Experts of a small language model: 13 layers.
Below are experts of layer 8 (counted from 0) of a mixture-of-experts language model. Rows are named router (the router's row for the expert), up (a neuron's input weights, with its number) and show model dimensions 0-127. Each number is 128 + 32 x the weight over its row's rms, rounded and kept within 0 to 255. Numbers have three digits each.
After each expert's rows: "mostly gets" lists some tokens that are sent to it at least half of the time. This comes from a sample of Wikipedia text that the model never trained on.

# expert 178
router:093116105168106144144079089125163134136118183206047163083145094104168118162098094181105134146115129150097148101118118168087139117187170136131111120086126128121153172113091100057110156153198124143125087159099150140128122148132117120145141151129201145118122067111070143102116084117115167094162075123156136186123165139099116123206105130183132072121118122076113112148109168146183147075110
up0:131078058087119102129176122113178161136174126136108067125102147122188164176102121196147089095119134183147157117169123184184068119139137162139110137109123139126128100092108124194123208127116068093148078122161108117133159131091097165132084140139101135132123164112088188073117147196114154184126136161119103095084144161098145116174160150129118103118077105105098157152144138178118115075118
up1:144162151144180131139118114132111048137126153195114146049175085131184138149172128171101114171130122111152142139110136112093129098121088147065081189105133162119159195153110084084135096150146115097128175127101124116105130132090065106138139129134156146137114102124099169128131084229086105143129080141087197194122168105155089065106115116127130127122112163101116140127181147093161123093158
up2:113134136124135100146090130118152134114095107102092110138222114087168086161062041153070137187201143150096178139117142129121138091188163093119066109104168109136133121153144141169121120111156095118151080100135150125121127128108133117148142185043105143145125157155100082100197171110117133107086152109099150086103215101203126156091132102123106137123117163143115105132126094123160124163130
up3:116104176135098159135123073090123162095137135166083157146070163157125139117125113138101157144117153070119127168140122201121187126122137130162164098117161178103151143110124107162094095080124165139140069219135154123135143122098141150111188122155099196076125145149118109195094131104143108162087063058161092181104116141078121098100121106163159123095113117116178152105094180114131065093157
mostly gets: " Pat", " Phil", "ubl", "resident", "echn", " pop"

# expert 74
router:094166089152086132065071121130104114108100185168138092099128141114201114138089145145115144112128091172104160142130143187126131102114149109153126084096054167127115115083101136146085172086145130142177085140115188137132082132086117141119089132108195119133130109082109155055150104146127186098160146070147192168131131128105104079133125192124144076182074150150156140167170125160120124104091
up0:148124158118083193144117100090085163070155120100113152109181127139124089135074099116104115101192124128136121125169098145114136148169135132139155141175112172125126130146180070112134112117182144115120119177132144139107112099184096136089147141095153118150118114114192136084251150128112168108112130056106090072142157137093157144163101220102110072122115139127158129190130089133083165137119
up1:140161072143134136134152091171089076069122147165149158180104121145176136106098104137105125105123128117073199157145129095091091107123140132098169157118115070147100152095121127143146179074136019167129125115153169118087158096060085115143131112086156145133093124104125113152151097158148066177138106090113108154192092168115052109147101150168144113166149148130146175111156107138185126136167
up2:120133136153108120108112170103137064139104124107153085113157132120133144187111145120099191150111132117158110121139207158150099055130196102189072174145141163124104134137133102116117094161090107107188119117103117125193014139145098141154153168153207139124120113107117132179098062052131164146140103082142123098172109113146102123113101167148101135144085098135136114094141183131135142111167
up3:173082128177173207110087084109194095098146122155144152155115128126128133091102117157171147171146049157140119141102095125121141117152166024119134140165162098154166138127084152058102128118119121130110127123113197135068140089097126106161073166083155103090057132104098128103135115165166147153185145135151103170117133076088066159162127131138104135132123147130124158155141116098144106124070
mostly gets: "/", "—", "@"

# expert 166
router:098149062161098167105107112116152079097088145140143150107192059112158141164075098159076133183156080120118171146134145159089118053154141106171095138079111180109102147108120067107153134154146107150169132191112159140073111071113126167141138154110168161082138095101150161127144128110114145104155128095143119123143165159096095057112107129128150084151093112151168135162176179164169135073093
up0:160101122133135077121103146119086102113105134194113195123182102163143097127091176114170108164146083088106108117112125119129104137201121071087141105109152162155171174095096131178073094085124138133093142136137160179091071156123133148182132165111090064106114127091048139121076158117156116132176132153109134149143178130140067121159101141122123116192112158118123191203106108122100121158099
up1:127148175129152161069134102157159110106140141114126092137133113121133054076147160105104147093162141116144162095143153130078126074108116129170144122148097140111154072125123145182139204165123152104154104157090174145154190103087130109159131202147152105122161128049097130096147152076147182090157135092079105076199108135200147130130143138175130132097130104085115108093082156142190129073107
up2:110126115118102138102141150057167151136108158147114101086161132097154126171171091181112114125142162127085161116141106201217071165091129144155124151176189114171124098091119067156095146112084110111123125186094091149194082144145110142084179148170175126128160076137140108087169118124106117185131141089146148102088171170138089156117118113143104085170131084093102097148114117150159101074104
up3:150162090146135138126106093132106207096127187122150108142164148139153141118106144145036037162192144151142146168179186099079123100099126117165149149110094129055076110143154137139154146157166100147162146139100096158127103112196072116106058110157135128124128157170125191143128115079116130114163120104102145093086146133103069089121056135123128108134146138125087124127093186135113139094155
mostly gets: " est", " del", " feat", " arr", " sl", " bec"

# expert 9
router:066167130117026147076128066113118124113136166164115149106174103085146131181102114174091112166142125147106146139118159183094132088151138109163110123090118165102139166119078111077161176100136094168163092159134143214124090074141110158120114170112125175088102095080142191112137090113101141111138084107148180148175173148090108129116138165119141073135085142112174139159143124174152108098114
up0:171085080156120100111126169166169124149110153112150178128152135143132039043119172133166141132152119147158083125123188095141201087114095125126117040114085098129188140092079132096106109190088084212165160173139158130143153084087152108138096102185110112159171150144097107064141152121091128130126077123123112134122131087136127136137130156151171133146094115107152136169111163121121125106136
up1:141100132125180158074115122134106122159115167194118071127149162135136101187157096095142098110106185087160084132154081172190069118157106107143154113190081132081098114117088120095162135179154148077090058156132148143127121172135167127134057158204140123109072139102134124105127105108168182152139164111105156188104158177110125122163057169124106107148146094087107137135125112123108116129122
up2:150179161146070166156137137130179111175145182147126158126162122142095144067137134044122113168153099078099121147119108207136187096128188157118119114097169150087132153147200082079133146110100116111156122102123131146172154105140137078161128099167135133122116057112060073123157135105125167110112134172042135160159128115112120124098117135097199109126104131090142117125162140134120131202144
up3:164171152148165148086131153096113121096007090096129139108154159108087109166142165108130133150119146142136114111171101053137145177109114148191159102094097103122098088124110145119105074138114119221153123091140145125121141229117065102128113050119160164113115108154120113110087124140109132158114111096146101150164151153096103096207157144147126185117114145115102145128165136126089158090126
mostly gets: " Mc", " Sch", " Dav", " Sm"

# expert 72
router:100153129154097155097140059088168109112090178187092120089193120107151132132085117157124105151176107152139154182128192139103129066176118103174088091089087128097141151109095095126124135115116079144176080151085201149130093122087109170136099113079143138113091127132087173080112101106128153095158112086139157180161156135122078116165133127150161098172066173085172164146147150143166117105119
up0:089133119164128069114093097113195124083120111109122164136112079154145101177095054137087107051096132148130134114173139116144202141135127145226159133061194113128139165117104090126170146123145146106141103156081111114088088164085089157104173137072180158077153140117099095156189170160146146154149147114135150150116154174117101115146100157137137127116092129059139140111152138139134117093168
up1:116092141105135090171101104101082151127137113164149145046156128147106119194101104085068120109171036183161126192162094214098146085154118119124157138105150100106114146147103176106165156122128149131146138104151091115117140139119146113127142159113106109163169067101103156136149085142134105117085097054168180138114146092103060164098129130128131139147149192103184161165172098158154136114133
up2:090075179115123126083109155081155104122111027149151093128108108185161087147132122130156132140130083110146125153146114109074135162128138113189143133092188114141089029130100139095125110146155164126174154148135092165109089136115099146103175098075153139161130109137124187170177192158111166169031167173115155119096122137100118121151093120114147119095149133120133160169131101175088147102131
up3:092127130123128114170131110136130120134118093183148112098112131155110135114125114159128151110181127100116122169107135196153225070102142086172138137099165121100105096115106172159068129121150187115201132126117117094120124171184065159147119122128132110150128133014154202137134099115120127150129056131132117071124128149124154109114100114175090117186103086072105179147132192157099100127113
mostly gets: ".\n", ".\n\n", ").\n\n", "\"\n", ";\n", "—"

# expert 45
router:113165091191063158123089137077114108094079113181112114122146098064133104132088103115088151179133118136113185151155142190141172091133175074151069098097107121119139136106054090118136131120127110127163067119092155172138126140114140158162083156121192173099115102078113163092132101108118141125177104096147123153155135144108088111156129148152163068158112128120165124150166184192166135064101
up0:163142124197081211140105186102129074126170102115082136182140097139124073107139052138146169082171090116127090214117109137162157111144116101102092068133125120178144164102135103164117148134150150144082136102098105124155093102157094162161147061129143169131110085105122094116105174109140154141105171135172121139114141115106179121103123101125165104139078175145084097164160176110118130081079
up1:126111164157114089145023065114130123142161194139087094166134156098125093125135084130088120145174133139131145153156103165109109053133162150133147160069104121120086154141082046135156118111135127155075166164110097128150106131170135213172134169123135155132160171130144101138099146097079157118147100064117119113105138137118043140107179179102188138095077108114122165118133134151137120145125
up2:172088060117134103113121126162143161124126134102100168147104103126151067175137122136148169093138133133120065176127132147123138136095205160131124059125121132068093167092109086159111183110118187171123149178050159143072100093096116129161158157078132112095166131146117094069132160108069142150180092188142128106119099133131109069122153141131158128169143128092137138202149124160092086131094
up3:121138165155090074126102092119186133114106120142124094153110140206115128121097135202118105123117138162140112109158152128103116177138162134142171172104127128097113150120124067087091126126148115158181125145104099125146124146073120136105123098105115182123176164103138091139196168150137119109153123081099135148088126160114132128114075162069181111107135250092210111201130170184096135128104
mostly gets: " —;", " +", "@"

# expert 155
router:091128126128127179099117087102150117113123173110102130115154124135161099158103089158105126160138129160131184164177162172092157091131156107160132101088088166071164141075084133133150182121137138152144065138109118179138097092127093159141099129101165184101053093084133106046174118049137116092138095077163143133125160130085097151121112152178118061167122171125159170179137173166136124112104
up0:127092142115114137137114089131208143169113187104121130100137134096122064176127128178134113128124089117138141156092102160098160118178174149094119117101149221139172155070082126115083098150134116116161131199130130156088131129081200125134130126149144137150138148100159099123097101188110134152097062158127119130129144114158103114096140168160120116082112209148114127168148170127148144033054
up1:119144162146108162092068108154114124174093146127065140097068076110110161139173115093149187111147142107134116123153161122153125110141137102118113120122164094246056145115178116117156129121113104136087171124112162201147105106158059130137113139109145138135110140126124165163176169180098143140132129106076113131099064138117130136090124176104151097115088110094063115142110184140201118167075
up2:093102146145151137073129171083204129142116170123102126145188090103115070121122137126105129111173095108131105170196185173142150114146170130134103142090093170153179108132143100149123220099154116096146103102093129072129131077115086147172107161142077097092088142073086142047151128097172140115107077086151185113147121122123111137118128130169118147180128143124100129144124146194088181114112
up3:144161107131070151142131127135096144091159144158138166172092162096164128099114065198127097131117129148135119200102139181156201126160179157128095135176116125116107102096143126151105096115108082150164165153138133169109130096132199216173052178188098094149099158072142113110107146144117155135187124115148155128120110158079109121160088130128142089124098137112175089090066130136083120092136
mostly gets: "ya", "ai", "ara", "ana", "ari", "han"

# expert 163
router:148112130166129147134142102135125115060130173143072096102117121109157080156147085143107102154172109172119153130191143131071150106096147108179118124132113113130157137136095052114126163142188107136145079156067159136100085103112082171114131185072165169057071100077076160093122118109097148122136123069180165116171142163139095129174124132158156069190112174126114161146150160149164139140109
up0:090176116147095138143118151120184116109157104127110112125121097093153173168109105176115125123137151117166122136156180136099084118127133168167082180176159212104121090112195123108176164173078127124097100119107126146129091121059169133113158160134143053168159123105091092194141139132050093092178114084137126108127170144134142131116141147164141124168124091164139121038107157171158137137074
up1:129146110140121119110133100109107146175121217132120121137118106131113177117154123151136117163123088094069168109051165143103111093133164106073155172142122133102162070124109114101146136123135127122175108125136122141153150108128098100099132124150081112178142134148081123106161176112133130070129062111132067151178134150072070173149096179082134111215114169143182106130091142123211161100053
up2:095134122145135164078165102090079171167126164167121126075137149130136142042132163149116131117145091183129179076157156128139106158138098130128103042156072099112161140098142120124154132109126102113100103150127024085107178165152107125155134080084120133179119144164098128104181108125169226126143161099111151167089131106124145127201153123179162140162128134086103139096105126120137145125092
up3:162200091180097165133087105130070146090164111135099125176146088112129159157165106119089132175127132143173112102170135123071113134130167167130099157085092090128072092121148098124172174155189183113099139126089168143119149160116147183087110147138162166061126131122152157068115166078106103070184133098156173117105087163115095145138150131141160114135092085087114105079130164096152173112090
mostly gets: "ti", "aking", "aining", "ering", "ing", "ating"

# expert 8
router:075167103138089119056139079073177120158091193170074126136180082090160124150135069140116170180159095177119152118137165148147132079147157137176088090145092148088122160077137105114113175150140099135146104121119164155125122128098108139163110177101169129131116113081083164069139097134123129078123085131150136132148155141117066114132150179149173055174093161119182142170127148135137145084102
up0:120118086158144095101068116134108100102146103136101149105130081106169095190119142120146180109125162138056104113095114149156070118158135088134124049144123129135166132162136116154092128130109135158155099107055134150091100151075095154163147186112104180132105131138089127135102236127135127140143132146153102187158096137106185104211079103161134124187078119091134196147131152147127131130090
up1:110146163123079163149097098164147132107116111082153161156080142107161169133114123165132164181155053093124165142120109177108066081092106072162146140090125165128151111159097157109165139149138142152164087134120125124084076074128105173114114151085171159100134079128189093206129166101099154127112199091162126099155211124095173126146073118138122117149114126088155133146097141119184110097162
up2:100103094163069126180104095127105091098111105157135139100127094128101154157078134149107118136134132205135109204155157192127122152166222137119146095115111143101152132074155125108154184129142154142149117115073115119095151128149100154113127121132119134084079119096137171123132141059120176114117112065144158150089116169092107088162097191132191098100092127155124192138159198124191088099127
up3:090130103117132098106117108156176151117170161202154139123082157170127145083094107159136145160136122114095189106097123122131189033115077088125186112116140135144109138123043111060123169080099100178152138203158106136127084102142129119148138125177119104173131105142121142167113128091088129131099104115206156164129186191139081140141102141170092123156124096156078151140139158126151090121112
mostly gets: "),", " =\n\n", "\",", "===\n", "]", ")"

# expert 82
router:081154115174075130087131084088163117110084164183111128122152112106159110136107127182125157152121099147113153121139154119118151106161171106127065110143086192098152140082129096073161112122164119143152088135117137165065088090075128183174097180116150159105109084099114169107129122111120159127157083079141110101120153132046116083162086129186183109181095140115189161170166163151164157120129
up0:121207121085141139101115093096168124107127119154144137099101176137092152188116116148127080155136185141181120136128137185041104144127089131126141153143114129054084171126128093176182151134168085152153147137115112085115162087112135146071095131143140133127073171111093090117091103150084130146145084056128105090178148105096094083112166161181174119106162144145185116153135121178109068132138
up1:111202168116176094170124141092166115075180124153122061155140134153159114112123130198154083141137145133133096142140137157170145181083096159092134103141070111084089106125142100171126193162181101151177178108110152112091173129137135184062186136129115121087098146117071140116108136101161186126120045124156114126156139098112134124148115123130133108093103152123166157136116165093124082065083
up2:081087115124092078068173115143166096087127118092156118132107143128206155127057114130156157132125097103143170073155173138142107098116118132111183086106098161092168132119089139167171152048114132143202077087146131150120180117121138138194174121142116130093047098123090110114128143125145157128118122102099156123131203087117118112141127117187188124190132179109116104173110160136108130143123
up3:056197110066182112141116138115145154134139177116118113155184140144139104171083081120153139166113118130087157134097145148088149151169069066167120123164161120110098169114066115133139164128172094110133116108145138113144122062121113189074164185124129147095126151134104097116159078149106204150208107095114147119177120121080135127083135148131150137149105135136204099131137115115121109043129
mostly gets: " h", " l", " t", " sl", " ch", " pr"

# expert 150
router:103128111197050143104103121058112099107126121163104127146137108085151104123136112193099151157162140147124118133129143205080183084125138092175099134149124187097127145060122130133091177108186152192140099093084167146118127088138089174145142143103151162099104060083125166095153132096118138121169131073159147174132178144068070076145144175126147117149128121107132125165129109160113090120102
up0:116188153138116131113138150102138084162168131156125114154127117114104107095106076117180128127139139112143152109099164155167095147179150121141047122118096127100095085044087176114129118108118153185108107106150121118131132153125094126207147192134094162136156106138144167162090095107168141092125125143076097161064176113052154112150096116137161112164130171100146185098124128183118100187040
up1:143136062167152147107075116079143081129138118140107105085103134081149137155155150116116155127136075123098144192177116142133136062182104137164147098140083129056093122140098151116108194095141184121140090183126067121127084073157087166175157165087123116101134084119127100082133145130202185146117130087196108160094164124130129073205157128106130121181136113129126140097105145131110123135155
up2:161143178130134100121190108174157134122138137160126113113136104133165104131143148162129128090148107143117092114130124102052121104114125073186118176066153133126155156038167148147154129149166126104125115153122182135061111131096155102116201144106105114138140110081140136149180120141123120150092121101027152112153165149040105108140137117104169131161135111091080137178172117160093210131181
up3:130111178140105122154117073146163086116167145121111143211093106179143101116112159087111168175129111082125136074180157141123113160147114094166133135099109186135113126112170185154148153074138119150136160180093153138140083135089091115143113132177146155105119120077080098100189164056166150107097111116160153069055150101078127129121157195131110080128117103150105088170076162109118164119121
mostly gets: " bus", " loc", " Class", " Can", " High", " Ang"

# expert 79
router:133167135110112117052145128124144096095110154147138102083107102110171085183136143174115111157143105148102155136176147154088116084136142138125098076092062166106125148074086100101122143116145077142130089150109110168147112092134093187126131185092146149125102107070138126117119142091156159107130083079191184131132171183103098115167117150164189051154092129118210137157180157170173123122115
up0:168182096122121155089124051162072156112059129121117116157095109075099132173169121153119156169148099160095168143158142119101144175086181169091128127070114056082071130101104149084104160136166167149115096111135113160145130106116158200117126141114115123127107105103143170166149121201139170108141078096128113075100128149124124118111150124148071093143145129128109149213107124189086170141134
up1:112191136122098115122143131184099134148106166151108115127142112108154107090113099158136146109173095120107109094096115087118108066168152174116132100110153072164073116139133156150111115070128151152178090119114155136101133224118094134151143168126149198099166073114168196145118128065155140124151082167139161102157143141093122108183081081128110117077177139104167086176185185132138102078135
up2:093098071135123087125088157131120150095164070117126115087132139140111163100088124183087166068160182108111161107121168120114133085130124168120131177109102109116086155052128106098139167131104159159121077143153113173143145163148096121145130151183123170078129132157075125084123142144076148123112109155132166212162088143143106147176224198101122105124110106121135136134125190099138139097197
up3:155084089122153105093107096163128101064203133130111099150168138145125096078100112130135153095123110101125162126111130134152090122136103158139111160137118096086172112137144112086119171048131153174199170105125133076088135083166183120134110171113174098129197097134138140155130153078116139156148127099113151128157191111119094143135056154078097089187075163127137131096160090106204171100094
mostly gets: "ville", "na", "co", "ino"

# expert 139
router:097164110158109149136110120113149091101136139139106114108143117113137073186088069140092113160173150169122170143144175148097138082178136122145105108095103153110137142105047129085121153133171090164143079131060154139067114096107083146132119164162117170130092129057075147050150066112078188078168122110144189131141126124121137075186139158159143129121129139114189142154151160161144149083136
up0:102101097130135148124077101125170141138072099133108167094133145122185098097145103125159135153127139121120153106189114229127111089081149129158145105118112107082131157165133143113128081133129112137133171129170159146120144134150079165127166157103131080101060092131180101195157134122154098102113046022125137154185114138132104101105079155144097133062086164138106128169194138123135147170146
up1:139075098134159178140171083140107128115131116107147195111113060144111110132107176091127164096179149112113117148142153152141141122092110137178120128014096100174133110117195109103064172140073118106142087084179191129113117150139137212124151146132097173166150095166083140149087157111158112078135134121152141101119105082124112167088086091124157155178125112105110134099097105124126151138070
up2:136211094176129109151077078105105099148145136104087119068113123111110103094107150109067089126116115092147120105172121155111131122173127138097157150123115160127101130137123146190129107155180197117124115158110137136114137135115091121126137192119155147006095102083062146126172167148135156134119103083154114149216101170137071133125062094149105134154122126144133151151198148097119125079116
up3:157101132148093180106145187066117098115150133154111197145106234122107075102106162155124128106180168178157144120097124138151111101145133117071064157147076084130197099096121119093141071119158124133143157144146126152142093110128139224145109126155113056089127151142161108118124055129119157051097160102116108096107144130125071140103119092097136122140160137167121127115114149141133139098091
mostly gets: " with", " including", " against", " for", " through", " during"

# expert 172
router:076178114180058145114121089123166104106080161201088135085170119069128112155089100184117112184159135155120154135148167120112122082133163102174103100112136134067133135067105121094116134119147097130138127096119150137120073140114122166155102168098115185082105091086103142086132070142102161130113092122137145183154163104086114132173138173184146125137118116112157185146146126207155123062093
up0:126192045160152159129138111098123122055093135217097144095145144147128115130084099151183118166118113129159115067128122113121104158151131194135042142121133137185131163056069149130111172102165137146122131118112088167094115173113103142139109126098123120090137159104126131128166121100081112116109105102206170157139139118127157149170116173119109122140161098082202164133177107125187100119106
up1:145078173176116151033106134133163125092146126129142138133082123119143093092088080170097183137161143195161145100172151191124064097136134174123103158076138131078126169096143140143126166032116197142166139123134084063142097100128112083153130179125136130141093130123137100170166140159086106098143149136149128104093092114163140145097114146101160137122152113150154070073138148142118077149092
up2:175192127171137141113130117155136131045134124151128127165100150137159135153143165181129089115077099167072119110154185106169102124111138158155084137128120154169173106096203165127138126111100058123093115121026123176140082127103120102152164117121165148229122118153148168133132132123084111100138109110123154058077109166109127120191110188114124117117131130162105115101129125119110059130149
up3:131142087152145178091095101085134095102094131110160111068063056118091116110134126147098144147145110143128181126119125110081094163117096153105109128062067149124121104164169191077085194129087150137127125156119230165134114086119100091110116085102179118143114105170153154120153087129178130152154084098107183132141140174131103129135138189183148132133150142185113108117181129126121142098075
mostly gets: " Je", " Jo", "S"

# expert 0
router:051141073186046140110089105095107102132096174182129087133192099062132117127124081162115147163173110159103174168119122161132121094138150117145085142132130126138160140083099137097120172158141060133159113115089198132118094110098102172139111101109152169118106109092099141088139137132125153116164109113163160154149129139109116081178176150168152053164084135118119183146129150181163133073100
up0:134115129173088123058082100130136091119138139081087090116150057114157092143077096149152144095119137111130183162165152146079110148111123169080114101086062174149193148098138087129144152114186169108148193176097169106123157066134120138152125143119129114061106139043106134165139104163122103122167102149168140133144184068124138160108158156094174124094152140118138101083168153145109088115109
up1:116117094145068131125152079049100131126134140084142155099182180102108094111186133199138060143099109134091096135140142118125172081117133119074094153119135146120087120110113141145156134116170083196115154137134117164096102129139153113155092159127149106142133095132146187052128063111119098152077075153198131168149120174145109179190157145158111155089170119164107159087173124101143090131099
up2:154189161125093137097136137076181129086088142120083134078103110119160092163108087140078133134164104130133165139180130129112120134166172157151137053065113148096145169083119084087145179102118142176152122136148127160104095099079107132155124180101155138115132105126115162113165068140121197097127097079131178157118161136094083126159094171141173078137125181059192139157132176141156100116087
up3:123145151143098089116076122083147095095103141141087165126116130112158096160199105113107137115117120109150105109143098148074098172188178179140123109098131152114172153095080110129124096124168163182120081162111078169147119071086114156184140148078123146136120091126097120131153107138116226122144134067135107152089151128080093065137106134149174114167158181069184161112090149175164106139089
mostly gets: " +", " −", "{", "^{", " $", "["

# expert 87
router:100174114134110152117084132114122114138101182148044136084153109126155135170133103173094124142129132153138151136147147139046164068140126096177138107101096143046163173104105104114113198106135147145125099135084118178119124068141064159138136117101178127126097121111120154117197122076155134085155085106123176180119161158070094128143114147153167055164106122070147146188115168146138106111136
up0:115084149141179113059083160128167121113082093106164183094130130133174123104033170111138092103113104077135127167137145074106161129114148125152123157178089102121074127101147108120072181138153133125175063160146167167108089122145126147181151113098112162155118111121161112190110122195132159129113062079106144125135121172138101113116194149123172091144145147076089089149122119172133179117103
up1:094137099133087140128096107128170108040126146139148087096177142136138141159103130062119141156177173138124108101163161090185145162144140115133118071204117134129102132123092121120126206132149122129102162162098122168113097178158107130115115101158129094136130150122108155096158154151121198153103157121148069176067060077117117091173145177158137169137063096125113134086139173196100153114082
up2:183112152175103105055110115120101159147152165168116154113121133139174135135090083065164131151134150131105117132132104085123115095117137191092137124176118152151096175127117096158056112141139141121162147083086152127056005142128134131125123112142127156136163139176147165132159014113142147106126076104139105128107102142149152119126096158082112116197119142115120090149161115183120185113116
up3:114142116158095148116144150143155093084113102210090119145160083118120209131126135201113149133115090145141100128126086182130101106145118061119158118111198113073070127105125186122153102090114164102132107162070136077125132088127123132146151114106113117157087196123170093152150148147151148143140092170151097148076178108039133076091095121167129094136141146175169124135151166173133181130128
mostly gets: " Afric", "sk", "ó", " Austral", "í", "urg"

# expert 37
router:103211148160083152123115086098150099112098173155117134114173103111123127181051087145112126181194112148107177151171112173125129105121167082175087145122066198106133141133137102076135156134126086155150100182100150141101132101092132197133106115106120158099093083083104167106151096139140181101159119109149129135145122156112114100103101178170165070119108134092146145132170170131157119048125
up0:079146146115148137170095126094115125099131200177127141162142140134090139141107072102080073127087157088070151119188143148124119044154117146203107113142154149105126205068136082114133148135164075140111100109105134103109143082095152216149144149101093122167148149206110128155162142154109176085140165080124158081126175137116123119142078134139142107138127094097158161099128126164107107096092
up1:167181134142118156150081115097163103148083133166119147127192075115108150092175092142103112169110095135126157075164161093080140115140197103187106116127176105124154103133156185105142160110162147235122119117131120149111104088121155122174135120153132153087052151163100147058144088134087130114109133139123162113152146120138117099129038103132138123124065138156092144092136088098135088090186
up2:118132133110081185059139073128147143101141140188159175099088149103135154138112139161131064167167146141193112100110108130103134134122124142115141138131134138076170121113087146060160078110155141130153142145074137135145149124167104136126103123158107097156096127047145156133126125115130125157117049051119123126152116148104115060123139181175144131160140239088127127166106134108153097135039
up3:068160143123101098165050086117162157077107113142158103074122112141143162141095082159124165133081055179140182158100142134127091157109107118199106134099056067173123101096148106137143133126153096100172125090094111155162114152089166159132135127132195158123087130119113141099201140123122135151186121152119084117110130129145174101106129136081156124141083147100173152149122205090076100132134
mostly gets: " cons", " Cons", " am", " suc", " sim", " includ"

# expert 133
router:074182079129122118129099092098205062104079210202086120108126111088167130142093127176111169134147118174105141173128124156083139127135164121131125100083119109118093175138121061101174160126151127196144131139092123152088116128084128141182110174113167104112145096098119132100152064104069155138152124085127153151143169134068112116167103131199126071124136125138130139147152148157150107075121
up0:167150188152103119144135174077182119132164111092114170098167101152119122156053085105098120114161079082131166154167130112119133114134072050130092053133149139092099128160123092143181116145076078134117128123158131132106157142112096086057156145095117111093119141130081097106070090147162143174133132195139165124168123149113084148141085153156161114143060139148127162124195158119119182108138
up1:128103096158113118106162107124172104169107116122140100209115095147186084143161069213179143100096122178069151128144098151112152134115125105093089172076168088073125124150127069121104129112196166117135152085105169118089140099153113138146074146131116138126083150094154161103118159131087099117136111124135177147141137105159131175136112106075136112156148131148087143149111164251144144093109
up2:137143133116104097124078181090136141145106159151199085135111097180116109108078128164103118117139176076143117137136109148097111150092125047143154124123130125148152111132127091141136172073130173138117109130127148127160124100153095078116136155078228184156108150061122108085098086194128122079116095137128165103158119135131152082169155167182107135124077140108130103215081132093136138170191
up3:152199141169076159154130136064118087137137173124141141160148126105086154105102098141061153144147155131104165133110118184112085081123161095139120188134146098095122195130179189137144080127136113154111131173071116122139117138155135168134094141100178118115106166126127158056095182097098142129063179100103079149148107127092082099107202182108111116140105077137160108096173172154138100124109
mostly gets: "ording", "oin", " spec", " music", "ac", "usic"

# expert 138
router:092146118153112160101170109122181094074134155175079149078120109121131066171108065150053110163171140144116140172177134166080104088118141112160081101129149114086142172121103064094131160177164138148157145132071143129100117123106075137149130132126151158041112132100125139089140098137096139107192138057149198143175118161129099106136116130175158074164104154104137143145143156151177123097132
up0:101076125127128118127128089097100155117101106174076163134159168131111159122122124164111173081124150081178099139153128181176176143127177177126129141110140132110161168148170123069128203123216097150146156152121128144082110143124107128155148063083104140125181132111117153096118133140088143139101086170121101122122170134126159027139059082111169136097154115154077119108090183164148101074130
up1:116133114169090046109122115077159067171147112121105190097132123154137163163064099129131106142080147095128175130127103159137125117133172129136136155118074146153167182185112198125206136095081070120183153131077108122159166151082085123133075145139081120135159157137160172188168157147106089080119151073138146141119140102137121097135111116148097126136156156062129116112131192137147153091151
up2:089143153149122080168110150104133072116137130209124075121103085148144141125124145161154108118156169164145109183152152171149101126110161140197074090144097106115125094126169122065101139107127141165123125107171147095129125054142158110166143130060151109128136150111161069145142054159148172107142156078105126159141152162132040096150077149179129130140089157128094117143091198146145119067102
up3:186129122165087177105100084178130052157167162133100242120162097129188141143121101130082087143143155134181097141111144174103140119160123093102105137126139140208138136089194092078093106120075151137087080113148101145121098186140075109164144067132185132127096102170103135144125147156075100091098147142148163124136128086153104118147146124114116117117120131084152158122079120104105163147141
mostly gets: " said", "aking", "uring", "ating", " took", "ued"

# expert 77
router:097169084165030171091083097112152101116124114154111086124153101064128107149109104197093110173159142109137167132152132151111169103133151128158076121102130135103149121089069134061133133148169136150127109119109174163142084109136129162153067190118152184091104097089117141076164124130107162097176095090139159174142133139084102095150141150154146103127103116138182171145118146212160124072105
up0:063131165095095102067126058118188098087132122065126172057074100177132131162145155115153126142091126121144175164118111092089150107136139135147153141112132128175095178063135123111187102092145133184137115139104149145160159147152152138130144086118158116176102128104136156089150118099159152128099167141186120159135116162073139127134150174133131087186093174017113137115170130139160136133087
up1:096186143116141133115122096066100129102176167077137091092110094091131119127156066162153193092098061129126083108093210124110147095115148177100127119138105102129112184160191106053086157104142172123106118186109146118141057097127114141115144109146202080102105181082132171109166123127144154113107175136150144161113152132128168162132141154100077157138101149107101147070135126129134150173141
up2:138092079117202072109122193070130087125111130127159133125115128091130123090144100113178099155118142135157116136127138122125113158119165168161102151108139120060113096102118086139133125117169061188199139122117165116102100151125112134194121067140220097128160099087092148090131137109113190154130076151077075134161163135167125139171141106196130158108136118070118132127090124126160144092196
up3:126095120089178123162201150174181176149170134099117167068121130089157101116131078166151085124136143153075148096107150141096102151126114136120175081148141144120136129091107133063108106120141132098139161204107163157129110159148094128176114079166109127100117109124157109181131061124124183110147082128121131125084125110075081060187115151157112093164129154065137135188140183184129079137124
mostly gets: " Aust", " USA", "Ch", " Nor", " Sw", " Brit"